Experts of a small language model.
Size: width 96, vocabulary 1024.
Experts: 64 tanh GELU neurons an expert, 4 picks a token, a sigmoid router, a shared expert of 64 neurons.
Training: a variant of Muon for the experts, 7407 steps.
Below are experts of layer 3 (counted from 0) of a mixture-of-experts language model. Rows are named router (the router's row for the expert), up (a neuron's input weights, with its number) and show model dimensions 0-95. Each number is 128 + 32 x the weight over its row's rms, rounded and kept within 0 to 255. Numbers have three digits each.
After each expert's rows: a language model's description of what the expert responds to; "comes after" lists some tokens at least twice as common just before its tokens as in all text. This comes from a sample of Wikipedia text that the model never trained on. Tokens count by the router's weight.

# expert 36
router:166096184144112255081154127160184102112088124162180103114104104085173083123189098157150159102101148100082185137082114147113135106129123142076127128117173144103078151164123116135139149108113107125134114150123134145142114114094071108174132113093116097143085097125109145119141171128198080141
up0:063170096151063118106151129128162089152124155187081145138142131088145150162185126088071161157067116161123156082081100142104161094150115130095119116120071134103098132080087119087129083110136108136147048147128136153129101127108200184118104176120155120124102139120096124120185134123200150118
up1:088058145188107179143170066174134101104114104055127120159160104150099126163123142066147146179132057133123111121143113151129104102066085146110150102119187133121151132098079156184132083123140109123105117162147124119120134126109103214131111118163167080131088151155154075098159112162152102156
up2:124076177128131096147136173120104155134117120184102137137108133129168095099116178072126166081160112130151160154130137188060113239098100132120151151144048105131118124103142150104172165099099151082132153115143128106135085148081160118107124108107140043118105141127137084147127172174156159082
up3:187097176041126199116131095093181121121145110124127115098115145173145151148146101190100180104087115136147154151140196116159092095165139158125114135137069121149081103106147114170152085101087156132152176135121064129107128148072177151030142140129123124161124133116134147103120137116172108102
up4:145142165141124173085144152149109153163119099133127112124135090095085156155130126092072235145135111083093141185110133138132130140094102116071081141144180179125119153150123072099096116129183084136130156118115093154150085095045133170128113170112134127172152132157080108073114108162160169078
up5:118087195003112105176101152147109135086110126115125154151094138155150148114095103153103134126124087106146136134167131108108156162152134153109134122125132145078207179101170152149149194130115141176105126127121124151059120113116117138111117095233158077089118091123111100087153126119109098136
Description: Spaces and opening parentheses. Space tokens before numbers and parentheses opening glosses in titles or lists, such as Order (SI, August 19.
comes after: " |", " in", ":", " /", "a", "o"

# expert 43
router:113137145228068144159244113151123125117137141116162117085073172089121083123141108123187139102125201127168152221096114116104147140097115153135147108121126108118146124156172160082141130151135127089139136114115192172136119121110088101103114147081111104143152110115144117121103112141165153075
up2:172107100146125134184181109157166141132113139116131167154109197187174166191092128102148154114146102104095100062094071137138145154087152202151133055117106119173127129096123178135121157118121130088114124122112173127192113160149067190116115093131110142098165074114153131148125073127131123152
up3:140128090163168183163117118200126101100136119143145093185122126062117124122152150162205094094170226112145162134072163099076076177183138159130137155148132171108089097091067134086136174138139118121137083114083139134145106114105092116118102160099138128124138136156102104142103135174128122090
up4:106172210186086115087176169121140107126111104176119174100129128144062090115119151069105119088144163073161069142099159133165178136142066124116137144130101120170155143105164103098087135074111041152111162113146124148212087115109135147121136110088130147118140155141159152140102109137102148128
up5:156133126109141157093195080100170136182203152148104123156142112115110143164100128075175109118151092141096115122106183104099146072095112090154104093097176154128131125130154120136175168100152097096133104128144093112152138162141109078129141130073116158136097157146067065208113156139206176114
up6:117113102129093174102073099104119205126149132183173122175120104130039142128130138143186234140118115137167151089130121093170148085139141072136132139140118145107153131169128129146182092118142107136141137149114118137104184115097064086143096129099152143097138053137110202122117107168140129114
up7:184149126119144106127119110075166123152166184092172139122151167115182136120115154071186156116135075121090123107133129151161126144121140151093144131127094038163162135141152117164136095097073069115164105146144148091099075119195091118111163149071161067115163154121097107107110053097162131127
Description: Articles and sentence starters. The determiner the or The starting a sentence or noun phrase, plus pronouns and relatives such as it, that, which, this.
comes after: ".", " of", " in", ",", " to", " and"

# expert 35
router:136153153136065174155173113136154110118130133116165086083113121073149074185190098123144205095110181102112173174106145153083158104092122128085160174136144093095108202172142158133142146149143139189098135118129146146138101088097067099137097110091117112141114131116129197092135126163173108149
up1:144136120113075169130126141145216161100086127087138101083141152086122092119195125145203056144107083048165198123132107116136135123142104146143130163142142128152150130146206144134113153165164151135098140097108142159139103134104116174174125143111168035122113097118131134115148187097112136126
up2:127147190111119155162099119058155177144165124065141168185109078148148134234159092083193119092150109114098166160146102144081161123061076150118069126100127106091141119167111124167064133084134120169125125109106136146135135127156156134147119102099138169110105111150135096126090156157139108126
up3:101071138121087124105125099132136102140143103128118119120172042126174058145061131100163153117126060134160132098074124135139151150126169150167184128144066042188116125138123103104145149178145133123131189129112145103094081136083153087109134098043147130133130145109112135132136147097188128113
up4:163134147100144092152147121167101121088157107095071107149121141132090129204152134119146126138155073151114146082158134152074151112138099139119130166102173076128181170200128080142115255123144095123081063100138138152105152106129119128105145149053153116109148119160088147141139094121130147134
up5:072141201152085153172171106089163137105119178126054131189063181109132089171152125146131147158128144166144106143118094124087128126134112144117113159101117055138108077159120199166099113110114151157140116147172145116144096148105033094110146101167094153126156133123108132168109141162158118093
up6:104192181123075165111136121066171133130100215079174101127118141130127138208118116130193145094139137147125099115083154109168149102156105160135163160124107156123158142126099117139182144190163121109105079118151086107149111114102068113191115163110193135103114135143108161185080122130136126154
Description: Table digits, chart words. Digits and word starts inside tables and statistics, such as score cells, years in tournament lists, and chart names like Swedish Albums.
comes after: " |", "0", "2", " b", "3", "rit"

# expert 63
router:143137153137061172147177110121152094110126135101163093080112125068154072181185101122144207095108182107111166172105144159078154099087121123082164170138143097096107193170142161140141145131134133187095135120129145144134106088098062098142093100091113112146115127117125193093130124163171109139
up1:103095177124104158077153091087094132077101186091229106116098136079107151092181121134107076165111184113134108197080103158157151115101114146136143144108163088116079134104147130136181126137125123087141157148128154138142118140204162136130149094165087098194130105132139127129123197121137132108
up2:123155136180160078152155170124107138106134071169127137139140149125097082093200101096156207127188205128130157192062131142130137130139133120139165145137152096060096120066123147149135094169139097141134111076129118115071091127074147150157117153104140158132116121119128136186126116114161193090
up3:174132115156130164161158111082123176135152125117194127117129130137136115112123090067088166097116150125128087175055146183094183125104101110139077139101153125096104146238091108145099172084167148084114135152151181131131123154151120142093129070160109135148089131146116139116155195180103094116
up4:077168169169113140151126117132166085135114094087131069110121137084157129147109111099115084126095152065177114174136137130076126138158139146058133086111080126146125188110169124174076126064111155204133132124153131132144091146135152137126118144080096141169101205157148093190096104137177162134
up5:074104150138153111112119136121119194137139098108180074101178144123163147125193125171105122098157137076129141105141129132117150097151159140103127139136141072163128127186108112151171193113109100152119147090153190138123128079091039156125069161142188134103076111151139172085100114089083163090
up6:148190193131126193173160148094104129131126152128149127105115151131112097137154111072108121175140119170098098158135134120106120100172175100090105139142079141170108116160180133094168165098114106127093114142149159135088167144065083131213099081153112194172095105112147179141128135072119191138
Description: Prepositions and s-starts. Prepositions like in, between, through, s- or S-initial word starts, and up in runner-up within sports or music listings.
comes after: " the", " a", " of", "'s", " c", "-"

# expert 21
router:145142151140065174150171114129157102118127135114165089079110120071149076181187106121146208097109181102108174180097144152084152104090125123086164177132143099095107198170142169137142150140143137184098137113130145138131096090098063102138095106089115110146111138117130196093138127164171106137
up0:163131165149126052161194126159092115080085107143140144167061152113194134135119117207154129131117173125128133149110164133092191153128148189194152175111059149151133121082163090136114102161142149105136142104134132132113097081135086162171121138105144119142123159078099121076129168148091104096
up1:129175129142120157172166135187175144061109148069125125181153110154123094128186108156174129065101123134131157168145139149131101169099143162123134141145141088180116082139135077123177129110171132107126114137113143104125139141088021103111102128110198160120070120122103161103093159147078179099
up2:069094116191100163148181137125087118110136139071090095153161094105122129142119160095176086166091130146152151160102124175173130162101142123109154136124177172153106093153192141166166108129149073103138169126124133172093038134148126133112045187086126122103122076130124097109132100139109131084
up3:073140167145101111178222146117078146077092057123114143124038155089142060144138136091106127116142093157134162162083193139139098137120055144163159130162137158086165112133177129120168097135175147121143120139145128155148116125097133090108076129149134124119125114087118189097153115103156135105
up4:119175159119124141126129102163121104135130182135076145187108132156122096127207095144121127122140109164115097173115112141095144122057059164109104135113087147145107150161155166178146102161197142161100155093101228135179166093190101094132129123149100148134144156136079127125099127092114084078
up5:116167140061127208137119142116190127127105145146134112085117158147136170113161063188176135096142083124127104116085143097129119202120089124155087089124153125099061076146137200122156191148182126153144066129138159149114134126175134104156131137133117106174151096131143131099121075178160149142
Description: Digits and word starts. Single digits inside years, dates and numbers (January 31, 1938), plus short word-initial pieces like j, ad, con, ear.
comes after: " ", "1", " the", "–", " o", " to"

# expert 30
router:159150119088061170121155146114195127118120111136123088156092104114170061171173133148154169139135129095106122180137135135108117148110106149108154202119130099099046120214133132128123138116133117178142128119143234146160146115175116092167104091064082155134127118124149103120138170127120085103
up1:166115160116141120105143134130145107160197119103163110142094117058170107145189132124220172119117096055109108151086186133134103147081138109125135092145111086112118106152131117155132130169104051162150194139125139149133158126069137108164145134129170104072084128139143112144123199145085097083
up2:055115151105146186127133141109156202164074105145174148141116108098137077161130058111126149033115172115152161156129152159130161159064153127088084129104169123089073100203106124106105122145127122085136116153134146103150136133119131125097106165139133157176077186131155091089121141136123163150
up3:206139113099173170111108146169154123124127122033135096163112137126090107119100156115144147140053126105150073106100107141116135093147083151117144164120094123123121131143124172125091213142148107174164084114148153121125120169153103178130083154181194091090170164118138089145119183136086096094
up4:101104132163097093145128121134148096095091171118122156070116137093139096083112166176090173106124190129109062141201119116152108063070164131184144142155175075102134122144133164095210129132138184152124142133184189122157128114165091146146131109141091179161114105105121150098121157123121093096
up5:181122127098163234136146161117202122140112111106159095092109148145130141118198128110091113102144130109134132141106108113139090145147104094174097024149116167137144151168116102117126115082155078116143181109114142127166114128101153155115095149087078124126120103130195199136093159161120113189
up6:162133176184098096085098152131131055149112103141204144089104127158142141113123134070114154144153099100135159115071182130154117123130080079126091124127159158106121098039136198085156162085137100160120102129130089112101163076075144077101161116102143171143103089142127140119134094140136180101
Description: Capitals inside acronyms. Capital letters within abbreviations, hyphenated names or after quotes, such as African-A-merican, E-S-PNEWS, SE-A.
comes after: " (", " \"", ".\n\n", "-", "==", "\n\n"

# expert 34
router:125143165165108150094192089140113130070114124118166133120114132101155061172203092109148185112089129109098147157155098128100137140106096118160144196116160116130047162118113113094195194135198104138104205120123118098159140135130043153134089118132139135150126090104144121119141125162151124135
up3:084118155076100152099145099070127044129121136143168153146097142179107120141165085081109151148110099113110121108110090098197131130073156117176131079131207123123128091189132128143122236142116117133134118116089149123172104136152153165163123110130184098085176170153140123123161122146132158095
up4:112096153139173095110111156105106113133144121105105154105137108137184142112135157102176127144165145109171165153181181127096097151043159135173117100123119090177167133065169096137122185172114098160135037135166143129128046122137138104122092133101128124158139083145126113193105085188140090131
up5:088124037121105111181176136124136117112100131086118144092159195166127165158100096101126096119197120145182082152148075124134111157087123174107109178116106150124059114143143107132124116161109110119136147117118168151109118120118113148234097133137060105060114130118146100191141116150137095141
up6:101081135069158084119147154110191127142111091147085136182173139133172103124113092157149100113123116163134104140143153149095135086089116133121157142142145060169143147119126114154117251163168155137127150097139118113105150098094090136105160171099110096160109106108144077060145177129124043118
up7:113157169171141156074125123117148167136130089148140126105080151179129110191164173150126138138176127115135110117122115062078110150139065090083121038138139125091125108124115157104120139210076095181126108091104201138124130163072087146143119123157166162150127136172105072143103095150102116114
up8:091205166067143150135131062077152109109156152053140124125137121137177087099153117140128099129078121155064113140106131154085104115146112141108179189162191070140086149138136111124127075108132175132146105120158103112159120145182137145090135108138169070161102124144055088137127119088130170142
Description: Table column separators. The pipe character dividing cells in Markdown tables of results, statistics and election returns, plus some semicolons and table rules.
comes after: ")", " ", "0", " |\n", " —", "1"

# expert 24
router:115118156196066159103120131124191087125114135138139127125118170081151075139173160127128136105122187067107193207112164121110119085105103131083123124128125167122084147203108124105140144179133145177087160119123130128132076107103083134202121115097110127129117095134107188092140142138176073113
up8:108174153163115136067196053168154084193197080152146107118110098148114101177105057171141079137097157104099124130131155086135139126104132140097135083114109126125121170166119141111156113145149137122156137142116137148154173156164079167124150085147151091122139115109170133154130086139127157232
up9:149052167097133093071092077130129122105141111159147128150096132126098143123162100119096117078164065155122175176063157105174097184166102165117164109153150161118127178169130222123131098131135110081092140166125076116122079144167134134095126085147153107130136118136112119155173115190111170137
up10:187122114120099103119111167159161137146130137198134112135144189107109174183115161128087138089147143153150155057105080103153069111102127083116100070116118125119128053195144131073142129143172064119108121139143132096105119157183148141155076174078130125153187148144138148098148152154085094110
up11:070149138128136152162102133125083058153130068171081109099141115119136053100075144154150148066156126107098144127120102135135149121096158097158092160132090174163110130068134112112138130187136107149160139074101133160100150103144142165150131103084095189127118151124129117217129072194105096095
up12:073096088159102203096103103150133164124137094142101097172149122160141116155167078141092181176138162188142133177082134124132150140129128108067038210134137176138093098066130132118112122087106131160131146151132106166119074099087143133100107102152103099117069145117159150149099127122159152098
up13:172143138132148114199147112104059139131077125171130087102113169116121107087116136119120155093171163129113095100201147122122089142091154115160110121133118122149181127137138095136151140060155168151151170111078137157143151153131109132210085121169124206104122156120068125163113055100087099081
Description: Leading digits and brackets. Opening parentheses and first digits of years, dates and scores, such as (age 37), 1-9-84, 1–1.
comes after: " ", "1", "2", "0", "9", " ("